Below are experts of layer 5 (counted from 0) of a mixture-of-experts language model. Rows are named router (the router's row for the expert) and show model dimensions 0-127. Each number is 128 + 24 x the weight over its row's rms, rounded and kept within 0 to 255.
After each expert's rows: "raises" lists some tokens whose logits its average output raises strongly, later layers aside; "mostly gets" lists some tokens that are sent to it at least half of the time. This comes from a sample of Wikipedia text that the model never trained on.

# expert 13
router [149 145 156 130 111 110 103 164 118 153  92 119 141  98 104 160 133 149 127 149 159 142  97  62 150 150  82 111 116 116 122 146 139 161 102 135 154 130 114 168 151  88 111 142  92 117 139 131 169 130 171 164 143 129 150 139 149 159 128 143 132 114 129 115  97 169 169 139 106 156 115 158 137 141 143 136 130 137 103 169 109 131 146 149 160 106 116 123 171 131 150  94 143 120 138 101 165 122 118  96 150 106 151 155 145 151  92  95 106 135 100 112 134 110 126 166 128 137  96 159 142  93 158 177  97  97 121 116]
raises: ". ", ".", "n", ", ", "l", "w"
mostly gets: "\n  ", "Died", "= ", "Binomial ", "classification", "\n "

# expert 10
router [126 142 174  96  97  96 108 146 103 135  72 106 159  87 116 130 130 136 174 177 165 142 108 109 139 157  95 119 125  90 129 148 135 161 118 144 132 105  93 148 137 102  93 150  94 135 168 122 155 106 146 147 140 143 137 154 137 143 124 134 134  95 153 117 125 148 157 129 112 138 133 145 156 151 155 156 190 145 124 154 103 121 138 133 182  89 127 121 184 133 161 104 138 116 144 118 133 105 118 103 141 122 157 166 139 159 104  84 125 134 102  97 163 109 138 159 118 119 110 141 142 123 149 141  86 124 120 120]
raises: "an ", "a ", "and ", "re", "the ", "ab"
mostly gets: "that ", "which ", "when ", "while ", "between ", "but "

# expert 23
router [142 163 156 100 101 100 101 137 125 140 108 106 174  88 103 140 152 123 128 136 157 154 124 124 130 147 128 113 122 121 102 130 149 140 101 147 156 109 102 175 146  99 101 138 104 139 135  96 133  74 142 126 153 128 135 134 140 149  93 130 128 110 132 119 112 135 160 139 107 135 126 159 152 159 163 187 183 148 110 136 115 149 153 133 131 114 163 123 199 159 135 119 149 113 133 104 131 135  98  73 132 119 143 164 144 146 118  90 119 158 112 112 193 137 145 130  95 145 121 147 122 116 134 145  68 122 101 109]
raises: "a ", "the ", "an ", "one "
mostly gets: "was ", "for ", "been ", "from ", "has ", "In "

# expert 5
router [106 160 180 101  91  95 121 137 103 134 107 126 159  89 110 157 128 142 145 160 144 144 118  92 155 150 105  92 109 119 146 139 155 119 107 155 160 105 111 178 155 103  85 165 113 124 154 106 133 108 141 130 146 131 129 145 149 117 121 141 146 119 127 108 100 148 152 147 117 154 125 156 145 159 146 148 120 159  98 165 116 138 163 153 173 135 163 140 167 156 159  79 143 100 151 120 142 137 121  98 145 104 149 124 154 133 123 120  83 135 106 118 152 109 167 150 107 130  88 162 143 112 139 132  94  79  95 131]
raises: "\n", "\n\n", "| ", "will ", "is "
mostly gets: "\n", ";", ");", "University", "States", "classification"

# expert 14
router [150 161 175 105 125 132 100 146 124 150 110  94 140 136 106 127 141 133 137 150 151 165  84 118 146 146 109 104 123 120 103 137 178 160 113 121 170  86 124 149 147 119 152 143 124 142 124 106 152  83 145 138 170 156 143 134 125 164 104 134 153 112 138  92 104 156 142 157 112 152 118 148 170 146 158 146 154 162  89 166 114 117 138 132 142  89 163 105 143 150 163 125 135 127 127 105 135 131 124 114 145 136 159 210 129 158 104  92 115 104 121  84 160 122 125 157 119 133 113 150 122 131 139 139  67 113 116 118]
raises: "him ", "it ", "\n\n"
mostly gets: "used ", "been ", "known ", "ted ", "made ", "held "

# expert 28
router [103 157 141 107  86 111 114 151 115 144  95 120 143 111 115 135 138 158 142 150 158 152  93  62 150 155 115 108 105 112 112 149 130 174  87 128 152 101  97 153 160 112 125 152  84 118 157 107 152 119 150 161 152 144 150 157 119 147 119 125 152 117 163 121 126 163 131 154  92 148 139 146 162 145 149 130 168 143 114 146  94 125 149 148 152 120 149 100 182 146 140  63 147 111 154  95 154 128 123  97 156 119 167 138 138 129 109 109 101 127 103 111 137 109 155 149 114 119  89 141 147 123 152 139 112  96 111 101]
raises: "As ", "===", "= "
mostly gets: ". ", "). ", "\". ", ".\" ", ".\"", "\"."

# expert 31
router [122 156 154 126 109  87 117 141 110 145 112 106 153  94  95 131 148 131 151 153 183 151 125 121 150 149 110 117 105 105  93 136 142 135 123 137 135 123 100 168 145 101 111 140 114 121 163 119 147 110 151 163 157 153 141 148 141 142 116 132 135  89 124 101 116 136 169 139 112 152 130 157 154 150 155 181 175 143 114 160 121 135 145 134 177  99 132 111 194 151 135 110 162  91 130  97 120 113 110  94 150  98 135 189 133 168 111 109 118 137 106 104 167 117 153 156 114 125 104 153 148 116 141 150  79 121 116 114]
raises: "the ", "it ", "a ", "her ", "his ", "an "
mostly gets: "from ", "for ", "with ", "of ", "to ", "and "

# expert 0
router [115 143 179 131 114  83 104 136 109 148 103 120 128 103 116 143 140 138 138 158 140 136 112  85 154 146 122 120 117  94 133 150 158 155 103 141 138 109  91 155 156  84  91 161  96 135 151 114 174 115 140 144 142 124 145 142 135 130 141 149 151  93 145 121 107 163 145 139 102 151 140 147 188 143 133 135 133 153 108 151  86 136 154 151 176 100 157 103 154 148 153  83 140 106 130 111 146 126  96 117 143 112 184 160 145 131 109 111 119 108  59 135 143  90 150 158 118 156 110 142 134 106 139 136 100  98 123 125]
raises: "=== ", "==== ", "===", "- ", "at", "===="
mostly gets: "\n", "\n\n", "== ", "). ", "=== ", "He "

# expert 4
router [137 147 146 108 107 123 121 173 123 136  59 112 130 127 105 123 148 166 144 144 123 149  96  85 146 141 123  92 120 130 135 154 163 137 111 122 138 113 127 146 157 134 114 151 115 135 156 110 142 114 135 138 166 158 154 125 146 170  98 131 165 107 137  97 122 146 158 199 122 161 149 146 168 142 154 141 178 134 108 199 116 114 157 160 144 120 148 105 133 166 131 130 134 110 134 109 174 145 136 103 136 123 159 166 119 138  99 100 109 105 123  89 140 117 127 158 106 152  98 154 131 130 141 158 107  99 101 119]
raises: "​", "others", "chronology"
mostly gets: "ation ", "tion ", "ations ", "tions ", "ical ", "ment "